From a checkpoint of a small mixture-of-experts model trained on Wikipedia: 34.2M parameters, a variant of Adam for the experts.
Below are experts of layer 3 (counted from 0) of a mixture-of-experts language model. Rows are named router (the router's row for the expert), gate (a neuron's input weights, with its number), up (a neuron's input weights, with its number), down (a neuron's output weights, with its number) and show model dimensions 80-159. Each number is 200 + 20 x the weight over its row's rms, rounded and kept within 0 to 999.
After each expert's rows: a language model's description of what the expert responds to; "gets" lists some tokens that make up at least twice as much of what it gets as of all text. This comes from a sample of Wikipedia text that the model never trained on. Tokens count by the router's weight.

# expert 43
router,211,185,219,205,220,210,216,246,184,204,206,163,200,231,186,200,181,170,206,204,190,179,213,202,176,164,195,234,218,210,193,221,221,188,210,191,206,202,181,205,187,189,211,217,229,228,224,173,189,195,194,209,224,236,184,231,232,232,179,223,187,184,206,201,218,221,193,217,168,214,203,176,204,219,222,200,215,211,174,207
gate0,187,190,202,194,179,191,204,164,192,155,210,216,199,195,216,188,197,194,171,184,197,200,190,169,222,225,202,195,186,217,228,182,176,190,193,195,181,209,227,195,216,205,204,208,197,208,166,191,230,224,206,214,192,232,199,222,237,202,207,187,232,191,206,167,202,246,170,219,181,180,199,218,189,184,211,177,204,192,195,153
up0,201,161,189,213,193,237,184,186,224,182,193,211,172,195,211,207,179,185,196,207,195,207,188,211,175,198,202,185,179,194,150,187,212,198,174,224,205,213,177,210,159,173,201,224,189,200,201,185,212,167,192,215,250,206,195,216,178,194,209,225,208,190,211,174,181,218,194,210,170,206,202,238,180,174,172,211,221,211,205,202
down0,214,206,196,223,182,196,201,228,200,171,218,217,222,211,243,214,163,201,237,204,198,181,181,194,184,199,187,201,205,190,189,195,173,182,225,253,174,241,228,201,188,200,223,168,199,203,213,221,223,210,202,199,183,198,210,194,220,185,231,204,208,214,199,188,194,178,199,187,189,179,153,206,187,191,190,187,187,176,219,198
What it handles: Line breaks closing table rows and table divider rows, as in "Votes | % | ±% |" and score or track-listing tables.
gets: " |\n", "\n", "|", ")\n", "|---|---|---|---", ".\n"

# expert 31
router,166,227,218,200,196,204,211,200,208,199,177,166,191,184,187,175,171,187,220,206,159,221,227,186,176,183,207,181,203,206,214,166,236,197,221,155,181,209,219,196,195,199,207,238,170,204,176,227,218,209,232,180,191,180,216,186,196,205,215,228,188,157,183,227,202,207,193,203,196,212,191,170,233,182,217,181,195,204,230,203
gate19,169,187,195,183,173,207,182,233,221,201,165,191,208,178,192,182,215,189,193,202,198,193,226,172,209,203,191,209,170,191,213,177,208,200,219,190,201,214,218,218,225,239,194,223,215,184,169,195,210,232,203,204,207,207,169,210,181,185,188,207,251,179,165,190,224,155,181,201,179,233,172,209,226,198,200,220,228,190,211,210
up19,202,198,184,187,224,201,204,210,194,192,167,177,229,199,218,175,219,196,237,178,222,196,213,208,257,204,205,223,254,238,186,216,210,172,164,198,194,170,211,220,221,218,195,208,194,206,202,194,204,197,183,219,213,152,230,177,197,213,225,196,189,211,210,232,197,192,225,190,212,199,223,215,202,218,217,222,232,182,186,221
down19,190,160,204,178,198,206,218,208,214,191,204,198,182,233,175,187,179,206,192,172,174,213,206,162,236,179,207,207,205,201,191,230,180,193,193,193,164,185,206,154,181,188,188,196,209,210,173,185,189,172,186,215,198,188,251,233,222,211,232,182,205,201,230,191,203,200,192,193,220,194,239,187,206,165,219,184,230,188,210,185
What it handles: Word pieces like or, ar, our, ur inside words such as fluoro, sporadic, Moorestown, incorporating, and short words car, bar, ear.
gets: "or", "ar", "our", "al", " car", "ood"

# expert 22
router,201,181,202,164,180,190,175,218,200,188,183,218,186,206,232,178,191,231,182,236,185,200,194,222,186,204,217,237,210,208,178,214,196,195,212,222,214,163,210,199,200,193,211,215,205,178,207,152,177,216,162,192,192,194,186,190,161,154,203,202,209,204,150,197,197,169,175,233,197,206,199,209,203,230,219,199,221,197,181,228
gate19,198,207,248,171,209,233,228,222,197,184,190,220,226,226,237,179,226,216,189,181,191,206,194,187,183,219,197,209,211,215,201,213,219,221,218,184,230,235,210,228,196,201,208,199,239,242,169,197,230,203,191,177,209,210,209,223,168,151,182,199,172,220,196,215,199,200,189,229,199,192,213,215,160,203,207,203,206,195,210,194
up19,189,191,236,189,159,172,204,175,179,198,190,178,171,192,215,217,190,245,201,214,168,194,187,179,215,248,169,194,191,187,189,209,200,176,208,216,176,177,185,185,189,183,212,211,204,196,202,177,190,210,161,210,243,208,229,206,212,190,205,210,249,201,218,174,231,205,212,199,216,198,158,200,186,167,191,187,187,207,205,202
down19,206,203,195,210,196,195,199,191,207,242,209,183,214,171,208,205,228,175,215,234,165,205,168,209,208,204,178,197,208,225,180,168,171,208,200,183,197,224,180,210,204,192,203,216,214,218,237,232,166,186,226,204,218,194,228,173,219,192,214,195,212,194,201,191,198,218,210,190,170,195,170,223,211,200,227,214,212,242,239,212
What it handles: Single capital letters and letter pieces inside codes, acronyms and names, such as LGA, Weezer, U21, Zone, Sedilix-DM.
gets: " B", "z", " D", "C", " G", " A"

# expert 32
router,193,183,174,182,179,182,209,209,166,184,212,241,180,200,169,208,191,199,178,193,176,207,189,214,183,186,214,232,207,202,210,232,191,188,212,212,185,215,205,178,192,159,186,189,184,199,202,218,173,227,180,213,195,220,224,171,213,201,207,215,227,199,192,224,200,196,190,244,236,190,215,193,189,216,223,204,229,188,215,211
gate0,188,180,213,232,230,189,149,182,227,180,188,196,199,197,196,180,237,220,213,172,204,184,219,238,200,220,221,223,176,232,160,209,181,212,209,180,222,183,230,234,209,194,224,162,209,203,172,165,232,198,197,213,210,188,140,219,223,168,201,240,201,183,175,226,203,207,219,217,192,185,196,222,215,214,206,201,208,217,199,213
up0,188,197,189,214,192,201,189,240,186,215,209,199,147,202,208,193,202,163,190,233,204,209,185,207,229,197,221,179,238,174,226,192,217,200,184,221,187,220,157,177,166,221,191,210,164,236,202,228,182,167,167,224,206,231,205,215,198,213,210,224,188,170,264,165,171,191,206,200,219,178,192,207,199,192,179,199,215,216,213,188
down0,222,214,219,201,214,205,215,210,172,207,223,220,209,172,247,183,186,205,191,219,217,230,216,196,211,198,205,183,207,187,229,209,202,177,206,188,214,169,158,189,224,222,238,205,185,197,185,200,189,206,210,227,177,178,209,216,227,185,211,225,208,187,222,226,189,218,211,224,206,229,186,199,214,223,205,190,199,204,177,195
What it handles: Digit pieces inside longer numbers in tables, ISBNs, coordinates, model numbers and years, such as 978, 100, 1929.
gets: "5", "3", "1", "2", "0", "8"

# expert 11
router,176,167,183,200,188,219,204,173,174,200,162,192,217,201,208,221,210,213,226,186,210,178,247,185,232,180,198,217,199,212,204,178,223,207,212,231,165,177,225,213,202,174,196,195,211,189,180,205,205,182,175,216,208,202,221,176,180,217,192,204,192,215,177,224,170,216,193,176,220,195,236,166,187,210,210,188,196,185,163,207
gate0,215,195,182,196,195,224,212,222,228,183,233,208,161,222,201,205,178,210,227,202,197,181,228,212,188,221,203,219,175,205,209,198,141,227,227,217,206,211,193,166,223,197,207,223,209,214,204,189,194,211,222,196,164,188,207,182,191,193,187,225,197,216,198,164,194,218,186,229,193,209,193,243,205,203,164,208,228,154,220,191
up0,204,189,192,202,183,210,203,171,157,177,187,211,179,192,196,202,184,240,213,197,241,188,222,199,225,213,194,191,196,206,195,171,208,195,207,173,202,203,208,174,214,174,202,162,198,190,186,211,237,175,180,210,207,172,167,159,181,207,169,251,247,224,217,188,166,213,209,217,202,193,221,200,189,210,190,209,233,203,202,230
down0,167,176,217,183,188,201,206,192,196,215,211,242,191,190,210,192,203,210,217,189,233,216,205,227,184,188,214,166,192,181,210,191,208,244,197,181,215,236,216,158,196,191,166,183,132,216,184,206,204,209,188,176,230,190,204,170,213,136,219,216,197,220,233,181,179,191,231,213,188,194,181,184,187,217,178,242,203,241,222,212
What it handles: Words opening a new clause or sentence after a comma or period, such as which, the, The, It, This, who, His.
gets: " The", " the", " which", "The", " It", " a"

# expert 49
router,173,185,190,188,203,200,232,166,203,231,199,177,228,218,203,174,220,226,244,235,175,183,202,220,206,200,163,228,211,203,234,195,239,170,179,165,206,171,192,216,232,216,193,220,202,187,194,217,178,169,189,196,190,177,212,194,184,222,199,193,233,172,178,208,215,166,196,175,190,199,221,210,205,193,191,219,206,194,232,202
gate0,168,193,185,211,230,218,179,202,217,245,228,205,206,206,170,200,214,207,190,173,190,230,195,211,193,196,222,224,227,189,182,226,195,198,220,210,204,204,205,211,222,169,191,223,197,182,224,150,218,197,212,188,228,199,210,209,209,198,188,207,205,211,199,210,205,182,199,173,222,219,204,202,206,224,221,193,167,226,217,197
up0,195,196,195,212,212,216,193,200,226,246,221,204,225,207,199,163,233,187,195,174,186,245,229,222,204,153,214,204,201,180,195,187,185,195,191,194,189,177,200,198,249,188,185,190,171,181,207,190,201,211,214,180,222,197,204,217,184,187,192,203,224,214,208,220,178,202,215,192,213,181,162,225,209,209,186,220,220,215,217,217
down0,217,210,185,194,213,176,214,185,193,191,208,208,171,210,172,196,202,185,225,212,224,210,217,213,186,218,238,178,187,133,215,193,223,220,190,188,205,155,219,190,215,192,201,204,212,177,168,176,177,204,183,191,234,229,187,218,210,207,210,203,208,204,205,220,199,202,170,185,204,228,254,215,200,197,200,185,219,165,244,182
What it handles: The words and, the, but, or, while, then in running prose, joining clauses or starting noun phrases, as in "closed and filled".
gets: " and", " the", " but", " or", " then", " its"

# expert 38
router,176,214,218,207,197,215,196,190,235,167,189,202,239,214,200,210,217,180,225,184,198,186,187,214,221,177,190,190,228,218,203,194,193,202,222,199,223,239,197,155,180,230,191,206,212,230,237,217,212,190,164,215,219,233,194,223,209,194,183,216,206,205,148,209,183,208,204,196,238,222,215,206,182,201,196,206,209,201,205,225
gate19,220,185,197,221,184,244,246,199,209,221,222,216,209,227,179,221,219,205,193,207,184,223,220,174,185,191,179,182,162,204,230,154,189,201,210,187,206,212,191,184,200,198,211,205,212,179,186,208,207,175,230,246,172,144,212,194,201,213,188,213,191,183,202,218,198,205,196,219,217,215,200,212,204,196,179,171,217,231,193,173
up19,203,205,178,184,197,189,171,191,220,207,216,230,168,213,168,201,212,203,176,189,203,156,202,208,200,190,186,196,173,194,216,180,230,214,164,193,203,187,201,235,208,191,217,209,144,213,219,168,193,197,218,209,152,192,179,229,167,247,201,212,200,170,212,227,185,230,242,171,222,209,199,166,233,215,194,216,189,198,198,215
down19,177,171,212,165,185,190,209,184,191,211,193,212,209,194,187,221,197,171,221,221,225,210,204,168,210,182,232,200,187,183,168,235,214,170,233,217,175,208,202,204,185,218,201,226,195,239,209,210,223,222,168,203,241,231,180,193,140,209,207,186,203,193,176,182,218,177,220,191,214,195,221,189,214,176,173,197,214,184,231,198
What it handles: Opening stems of longer words such as inter, comm, att, reg, appro, con, plus the id inside insidious, Trinidad.
gets: "id", " st", " con", " re", " cont", " inter"

# expert 9
router,166,214,207,228,166,225,198,213,164,179,198,184,198,205,175,201,167,153,196,207,234,201,183,206,231,196,192,232,220,198,207,193,218,185,163,196,217,216,226,164,183,242,194,190,187,184,210,192,221,237,188,205,214,232,214,204,179,187,171,222,169,187,191,212,190,209,220,212,157,193,172,232,199,189,213,187,223,247,195,228
gate0,176,193,157,225,179,206,213,191,193,198,168,167,235,211,187,181,173,197,230,208,220,230,203,176,222,212,187,228,204,196,178,217,219,182,190,199,187,191,195,180,192,217,206,177,198,191,226,188,195,242,212,208,208,221,231,215,201,198,169,187,179,216,206,227,188,187,208,207,184,169,176,196,204,199,224,206,219,262,178,228
up0,218,237,244,170,199,201,166,232,219,205,219,210,188,184,229,200,208,197,180,201,193,187,189,246,165,183,197,159,191,197,180,204,194,231,211,213,203,214,201,240,215,188,230,202,228,204,168,211,198,183,176,197,192,164,179,198,200,198,229,193,217,188,191,201,190,179,165,180,186,211,227,194,195,187,179,176,183,174,218,177
down0,217,214,193,213,202,237,210,184,204,206,226,192,179,213,174,162,208,224,208,192,219,216,209,188,182,217,226,208,225,204,208,202,187,199,192,184,182,216,211,199,213,192,160,207,160,250,195,184,179,184,190,180,249,207,188,200,188,225,202,233,185,219,204,210,196,162,233,206,198,258,247,225,219,217,198,200,204,210,198,211
What it handles: Pipe separators inside wiki table header and data rows, plus heading markers and line breaks after section titles, such as Team | Score.
gets: " |", "|", "\n", "==", "\n\n", "==\n\n"

# expert 17
router,223,175,211,247,199,234,212,201,197,209,207,189,213,193,222,194,242,192,220,166,197,241,235,182,189,186,222,222,211,198,197,174,207,208,197,194,240,157,186,194,225,241,171,186,220,173,187,197,220,190,220,183,186,231,218,202,172,219,181,227,174,189,215,191,204,221,169,203,211,204,216,209,211,192,190,171,202,226,158,221
gate0,203,221,199,189,223,185,194,228,183,207,202,198,182,229,171,207,197,203,185,191,163,188,182,159,217,180,203,201,181,197,195,231,205,215,188,175,216,200,183,212,227,195,208,209,168,226,200,222,217,169,201,206,174,188,183,229,192,218,179,222,192,187,181,217,211,187,210,211,171,194,225,153,180,211,165,199,202,186,204,202
up0,202,202,194,189,196,189,170,189,237,217,164,202,217,194,214,219,195,190,194,192,217,209,200,211,232,174,159,209,217,188,207,196,216,180,232,184,204,213,204,198,227,199,201,163,246,189,161,216,174,178,182,231,232,200,155,173,215,201,185,212,209,228,185,218,179,217,227,176,206,208,195,181,201,208,213,198,219,218,222,202
down0,188,208,176,201,220,177,192,209,233,179,196,222,211,188,211,246,208,246,190,236,194,232,183,218,209,174,226,217,193,202,176,166,246,181,174,193,196,191,184,219,207,205,204,202,179,200,234,232,192,213,171,229,181,224,213,208,188,227,220,213,160,165,183,221,213,185,199,233,203,206,210,155,202,190,207,188,217,211,216,201
What it handles: The article A or An and capital-initial pieces (On, In, Am, O), often opening titles after a colon, table cells or sentences.
gets: " A", " a", "A", " The", " an", " An"

# expert 26
router,180,194,206,163,223,193,222,195,196,166,202,227,209,178,178,234,196,193,200,179,180,158,208,201,203,184,192,188,208,200,197,181,203,187,195,186,189,171,206,178,184,176,210,245,211,202,204,235,210,163,214,214,218,191,236,213,203,171,207,190,179,220,145,191,184,224,221,159,172,211,210,195,196,169,192,157,195,206,206,189
gate0,182,238,151,179,196,204,165,163,215,214,227,191,202,205,194,217,231,194,199,203,171,203,220,186,215,194,181,203,199,231,227,197,220,200,183,195,171,173,206,226,194,219,218,213,191,195,176,197,223,166,208,218,186,222,209,219,234,197,198,206,204,173,197,192,174,198,214,180,190,176,184,179,202,212,208,171,219,196,205,177
up0,219,227,178,195,196,195,178,203,190,195,205,173,204,191,215,204,171,207,195,193,208,198,181,222,196,189,176,215,195,211,206,197,208,207,233,205,209,222,227,233,234,180,129,238,226,220,193,205,165,196,230,214,220,222,179,200,190,229,216,198,205,187,191,210,204,187,182,203,184,189,198,210,223,187,198,218,228,220,180,184
down0,178,205,166,220,205,205,205,208,208,189,190,201,164,159,189,175,226,208,175,203,232,221,211,173,160,221,213,174,206,222,179,172,231,207,220,228,208,190,193,218,168,233,205,208,217,190,194,224,227,182,222,219,184,183,242,187,185,208,225,191,212,199,233,227,195,195,137,221,214,185,170,202,170,149,188,179,183,236,207,201
What it handles: Final pieces of Latinate words after a stem such as conf, requ, belie, giving confusion, defined, believed, appoint.
gets: "ation", "ions", "ion", "ations", "ision", "ure"

# expert 51
router,195,190,218,245,205,196,181,208,230,199,189,201,189,223,190,167,198,181,241,249,193,208,198,203,198,203,176,191,186,201,176,214,228,224,167,244,202,170,194,208,187,182,210,166,229,219,209,197,188,204,168,232,203,172,202,190,195,187,206,218,196,224,194,224,175,150,240,204,193,199,204,200,210,218,211,232,206,195,214,227
gate0,190,180,208,203,231,223,191,231,236,216,193,200,206,200,215,191,189,180,236,242,214,235,178,190,229,196,184,162,199,221,206,185,214,221,197,166,233,227,157,184,206,199,210,195,219,176,201,233,211,196,213,174,201,195,216,214,216,173,219,198,249,180,174,178,204,202,261,195,195,182,168,204,228,204,176,201,225,205,185,220
up0,195,209,209,189,192,209,174,218,201,222,216,177,207,182,201,211,192,189,213,200,211,218,181,181,227,204,204,184,195,216,153,196,198,174,224,165,174,212,221,215,217,210,174,215,194,208,204,200,208,237,215,211,184,174,203,220,209,190,218,223,222,212,194,192,192,198,207,189,227,171,138,169,171,186,170,198,205,178,172,170
down0,160,206,193,202,186,223,168,186,203,215,203,183,186,180,216,228,217,180,233,167,208,207,207,191,161,206,200,215,185,211,169,200,194,244,193,165,232,191,207,233,201,196,216,212,213,183,217,201,193,215,186,166,181,217,190,207,151,224,214,173,237,214,187,176,187,176,214,217,227,182,191,180,208,188,156,197,205,165,199,216
What it handles: Subject pronouns he, they, we before verbs, and the second piece of compound words, such as work-w-eek, fire-c-racker, Corn-w-all.
gets: " he", "w", "–", " they", "t", "c"

# expert 63
router,185,206,190,184,194,172,206,222,184,169,211,222,226,203,173,196,205,193,171,222,188,191,200,194,166,224,191,221,201,167,187,188,174,204,211,231,212,159,206,196,201,197,193,211,156,205,202,177,187,222,189,188,213,202,210,153,204,193,219,188,227,191,214,228,239,203,157,222,224,241,211,196,182,220,200,215,211,210,207,172
gate0,215,204,169,198,234,211,179,228,234,185,202,227,243,224,178,193,177,192,210,212,177,202,188,193,196,180,213,216,193,172,196,223,210,189,203,218,206,232,177,181,209,195,217,188,199,211,171,227,222,194,193,199,223,189,201,206,209,182,182,172,218,210,215,203,237,169,212,200,213,175,182,239,229,183,165,238,214,199,211,231
up0,248,206,198,193,217,211,176,205,170,211,231,183,222,167,196,220,218,174,196,253,209,166,234,171,245,174,195,199,187,199,242,203,158,224,223,200,216,174,197,201,194,181,214,196,165,227,214,226,196,221,218,209,209,195,201,213,203,178,246,218,189,209,202,189,182,207,187,219,196,202,193,148,212,220,226,166,212,195,184,186
down0,161,186,199,216,201,205,205,193,157,204,198,184,204,164,182,218,201,218,212,214,227,204,237,201,195,197,171,194,188,199,184,198,193,191,228,190,207,187,214,206,190,210,171,178,212,225,179,219,153,234,217,192,210,174,217,194,191,244,183,216,209,178,180,178,243,211,203,218,178,218,233,176,222,179,168,211,222,190,173,230
What it handles: Letters inside all-capital abbreviations and codes in tables and results, such as ROV, WRC, DNS, KSA, country codes ESP.
gets: "L", "N", "S", "T", "R", "C"

# expert 27
router,185,189,199,217,203,161,207,207,186,204,198,249,221,197,202,175,192,202,193,235,191,198,219,230,181,207,241,203,191,222,237,161,228,226,239,209,182,206,237,214,227,224,221,180,213,210,159,183,165,193,223,186,183,189,207,179,172,176,189,194,202,232,196,186,171,210,191,229,209,205,197,199,215,176,182,211,214,221,175,225
gate0,211,210,227,220,247,198,176,183,227,214,234,223,188,190,216,200,219,190,191,229,181,176,178,190,219,209,210,221,206,223,211,206,213,223,190,225,162,220,193,188,228,196,213,195,184,166,187,216,215,177,203,220,185,211,202,162,197,191,206,223,198,201,190,181,222,213,219,185,206,197,218,217,199,197,208,191,225,233,162,225
up0,191,182,219,204,222,205,208,195,204,192,212,188,159,216,191,217,213,226,189,201,220,194,195,196,183,175,181,211,212,157,185,200,263,198,198,177,219,206,209,239,185,152,261,201,222,206,207,195,220,204,211,193,183,177,205,183,224,215,207,217,193,205,206,175,249,238,193,212,180,193,213,201,197,173,223,193,213,159,190,220
down0,226,178,209,211,194,199,221,184,238,196,205,192,154,201,146,211,221,231,179,181,242,176,196,185,190,160,212,226,189,202,199,190,203,205,189,192,229,201,215,170,180,200,223,201,193,184,175,177,214,167,201,181,207,193,213,182,241,189,207,212,217,190,169,214,194,205,216,200,190,217,213,245,183,236,207,208,202,205,216,202
What it handles: Vowel-heavy pieces in the middle of foreign names and numbers, such as Gu-ia-o, Gu-ine-a, thir-te-en, 189 in years.
gets: "ine", "ia", "au", "ai", "ant", "a"

# expert 21
router,174,182,183,214,179,196,182,176,223,206,185,170,222,205,223,183,187,220,250,178,218,230,185,198,202,201,200,193,207,199,180,193,199,202,225,183,184,178,204,223,218,233,189,201,227,172,212,190,197,188,172,191,219,161,192,174,194,195,197,193,171,201,239,201,164,213,200,157,173,196,226,193,215,183,199,200,183,208,204,214
gate0,202,197,174,189,180,173,197,242,218,203,180,217,188,216,232,183,222,183,222,199,219,194,207,183,189,227,191,183,165,210,169,242,205,192,178,204,219,227,212,197,223,175,189,201,182,245,221,217,188,210,199,223,214,188,140,205,193,166,191,173,218,160,183,202,201,159,160,226,192,182,197,215,204,203,208,178,199,191,208,208
up0,191,199,183,189,228,176,215,224,202,232,159,215,193,194,186,198,234,155,212,195,208,227,211,190,192,232,207,192,193,189,178,232,200,201,187,183,174,192,219,197,202,180,206,212,183,217,197,171,246,213,162,188,206,208,158,192,205,170,208,235,233,187,183,186,198,169,166,198,186,199,218,197,229,192,180,176,163,177,193,220
down0,176,185,201,196,214,186,210,211,214,213,207,196,182,203,224,187,219,197,191,199,183,197,182,183,198,178,190,188,198,182,201,243,206,204,244,204,188,188,172,229,190,196,217,181,157,235,206,196,198,194,227,192,177,204,188,185,201,215,206,208,176,173,217,159,184,184,229,185,182,180,221,165,218,235,206,268,175,184,203,186
What it handles: First letters or pieces of a word right after an opening parenthesis, quote, heading or period, as in (pr-imarily, "f-irst", Cur-rently.
gets: "F", "f", "P", "C", "S", "E"

# expert 62
router,195,194,237,192,190,180,224,179,213,182,177,216,211,210,213,226,201,216,170,208,219,200,219,180,188,206,220,206,194,189,204,199,219,190,234,240,184,199,180,164,189,206,178,168,184,226,209,191,219,170,209,167,206,226,189,189,202,161,195,156,209,178,206,191,185,204,221,210,204,171,186,172,231,216,184,201,211,192,160,209
gate0,210,209,204,232,193,205,207,195,229,192,192,252,190,188,220,208,177,211,198,216,179,225,153,194,193,203,167,195,223,195,183,190,201,212,173,165,245,170,218,179,206,196,168,200,207,217,222,188,213,202,195,182,199,200,191,228,184,208,205,219,172,230,169,224,257,185,167,217,207,222,211,187,207,184,198,216,216,232,219,208
up0,204,207,180,193,240,185,201,196,181,222,221,179,183,235,198,212,231,173,211,166,184,205,217,202,215,166,205,214,178,219,208,189,178,209,172,211,224,214,202,205,201,225,219,223,204,194,189,197,187,216,224,209,215,201,219,199,207,167,191,193,246,175,210,195,203,211,214,171,209,222,225,195,188,197,158,182,174,162,223,180
down0,195,198,243,207,193,194,210,188,239,229,217,207,178,200,210,206,224,202,204,163,194,188,180,187,210,231,203,200,221,199,189,185,203,228,194,206,180,211,226,220,181,222,204,199,176,163,198,233,212,249,170,208,239,230,192,196,231,210,181,182,200,265,175,215,185,189,224,199,203,188,220,221,175,203,213,217,207,223,153,211
What it handles: Final vowel pieces of Latin species names, Slavic and other foreign names, such as -us, -idae, -ko, -ić, -ova.
gets: "us", "a", "o", "ia", "is", "i"

# expert 48
router,200,210,191,221,207,189,198,242,236,204,199,196,184,228,215,198,185,168,205,208,213,233,231,192,217,187,217,257,180,190,195,196,202,180,177,194,185,197,187,162,196,195,212,206,197,248,186,204,200,178,217,200,191,174,215,179,225,210,176,176,197,191,152,200,176,204,209,190,198,172,170,169,170,168,189,206,203,177,185,216
gate19,213,211,179,209,219,171,201,209,201,168,181,201,193,187,184,199,199,224,181,209,195,239,225,249,211,168,214,188,215,177,207,173,199,196,185,205,207,232,182,187,216,180,195,185,184,205,162,163,189,193,197,202,201,189,183,182,197,178,208,190,193,186,200,228,183,186,203,270,199,202,153,176,180,185,211,204,204,210,217,207
up19,166,211,204,191,213,206,209,193,194,192,218,197,204,211,200,183,202,185,169,241,205,211,229,180,195,200,164,180,233,196,207,174,230,204,203,192,223,190,194,234,208,194,233,177,169,197,228,188,208,189,199,239,205,195,212,178,179,194,183,217,216,162,210,182,218,220,195,207,188,234,199,213,215,187,198,204,203,217,248,183
down19,221,183,183,211,183,157,201,161,234,203,205,197,232,217,195,190,200,198,217,209,197,184,215,233,170,223,192,191,215,236,193,197,225,205,194,175,192,197,177,207,204,194,185,171,177,181,220,202,173,180,200,214,190,215,176,196,230,192,190,165,223,201,227,195,169,190,215,227,189,193,203,232,182,238,216,198,225,188,196,175
What it handles: Adjectival endings completing words before nouns in institution and nationality names, such as -al, -ary, -ical, -ian, -ish.
gets: "al", "ary", "ical", "ian", "or", "ic"

# expert 47
router,225,166,202,228,210,176,163,181,245,171,214,230,181,219,199,171,199,186,203,193,206,211,227,238,191,189,201,210,230,191,166,204,166,184,205,192,198,187,199,172,192,220,193,182,192,214,228,198,230,175,188,161,220,248,185,203,183,209,202,198,187,208,188,222,185,213,174,206,248,202,175,214,182,211,179,214,196,232,190,224
gate0,215,206,198,186,174,208,209,190,189,202,199,183,215,180,202,163,164,175,232,240,232,214,187,176,233,166,210,177,219,194,228,222,185,221,207,235,176,221,176,165,194,176,207,197,185,205,202,204,184,226,171,175,212,202,194,194,202,156,183,160,186,214,217,197,185,195,201,194,199,189,249,206,190,178,199,187,209,221,187,218
up0,214,231,191,216,222,194,197,198,204,197,198,205,215,164,209,174,184,185,218,206,211,204,179,181,217,178,235,165,231,200,205,228,189,206,214,210,206,226,155,185,195,201,213,206,222,186,172,212,166,210,194,170,204,200,206,220,182,174,214,192,161,209,185,247,176,194,203,181,207,183,254,190,183,227,183,218,230,208,211,194
down0,208,221,181,186,192,209,184,133,208,213,194,214,222,194,180,183,195,218,200,213,165,215,214,201,206,195,206,253,187,211,212,205,183,206,205,213,218,213,189,222,164,188,206,158,183,194,207,169,216,170,188,192,165,210,188,219,210,211,191,216,206,198,185,168,168,242,203,160,200,195,205,180,206,166,221,220,214,183,223,172
What it handles: First pieces of split nouns and adjectives after an article or adjective, such as trans(ition), sub, pro(files), m(ental), n(orms).
gets: " m", " s", " trans", " t", " an", " n"

# expert 28
router,206,216,225,179,195,185,210,207,226,231,210,203,191,233,181,212,180,208,208,209,168,192,196,169,190,206,183,226,191,191,178,186,174,200,230,189,172,210,184,203,223,206,212,231,241,220,223,190,163,207,224,213,173,215,204,175,216,216,188,157,211,208,189,209,229,198,197,211,201,244,199,196,196,197,196,204,156,176,185,203
gate0,195,211,178,194,264,231,158,228,201,202,186,222,194,209,172,188,194,220,215,214,191,224,226,168,212,197,179,213,217,209,191,195,198,201,225,184,225,204,199,215,210,214,199,208,226,194,203,203,198,219,233,206,169,182,184,224,203,202,162,171,190,210,188,234,212,200,187,198,228,206,207,203,168,221,211,225,165,198,182,225
up0,211,181,204,185,174,181,227,212,192,198,217,198,208,199,190,160,173,212,202,210,208,198,140,234,191,163,203,189,199,178,179,209,199,206,209,186,188,189,185,151,205,178,176,204,165,203,211,153,197,171,152,190,228,208,206,188,197,196,210,214,190,197,237,195,186,205,195,210,190,177,205,199,241,185,202,210,217,213,179,189
down0,232,202,189,194,178,197,216,194,267,187,219,185,237,195,242,195,202,202,188,218,204,205,200,236,211,222,196,171,193,190,199,199,165,166,193,206,191,219,217,175,217,201,173,184,200,207,204,212,242,178,195,217,197,174,210,175,175,194,227,198,215,205,215,215,207,193,194,200,202,195,202,197,197,229,213,172,203,182,219,197
What it handles: Row-ending pipes and line breaks in wiki tables, separator rows, semicolons in W/L/D sequences, and header words like Qualification, Goals, Final.
gets: " |\n", " |", "|", ";", " ", "\n"

# expert 59
router,169,217,245,238,234,200,178,184,209,204,219,168,204,176,226,213,191,229,240,184,186,192,155,199,232,206,202,167,177,225,222,196,208,218,218,210,188,220,227,227,203,216,203,174,191,195,198,180,201,146,203,226,206,173,204,213,191,230,204,211,172,226,210,201,204,226,202,197,212,196,191,158,232,191,240,221,205,223,193,187
gate0,203,183,180,183,195,232,194,225,223,195,209,201,196,167,225,219,206,176,198,192,203,176,211,180,183,227,231,234,195,194,168,222,183,225,220,198,199,178,192,183,184,212,191,176,195,215,178,204,230,205,189,176,216,226,187,209,221,196,207,213,178,159,173,231,182,219,226,181,234,187,185,202,218,222,187,193,211,213,180,184
up0,183,197,210,202,181,193,177,212,203,190,211,165,213,177,197,212,188,165,207,186,199,194,194,172,209,223,214,215,204,199,163,177,188,238,216,195,198,173,227,151,178,206,172,182,237,190,173,183,220,199,192,202,208,221,207,202,223,212,194,222,206,146,201,247,199,208,247,208,234,162,189,184,211,210,203,198,213,201,186,177
down0,211,203,198,153,184,209,198,193,190,150,224,206,182,198,233,191,153,165,175,205,166,193,214,197,238,186,211,229,199,178,202,183,201,202,193,216,174,190,218,192,163,188,196,220,219,191,255,194,181,208,203,237,198,172,204,190,220,215,200,218,190,179,191,209,215,197,188,196,186,224,213,190,204,231,184,192,245,198,211,182
What it handles: First pieces of split verbs after a subject or to, such as beg(inning), rep(resents), sugg(ested), requ(ired), plus opening quotes.
gets: " w", " s", " \"", " p", " th", " f"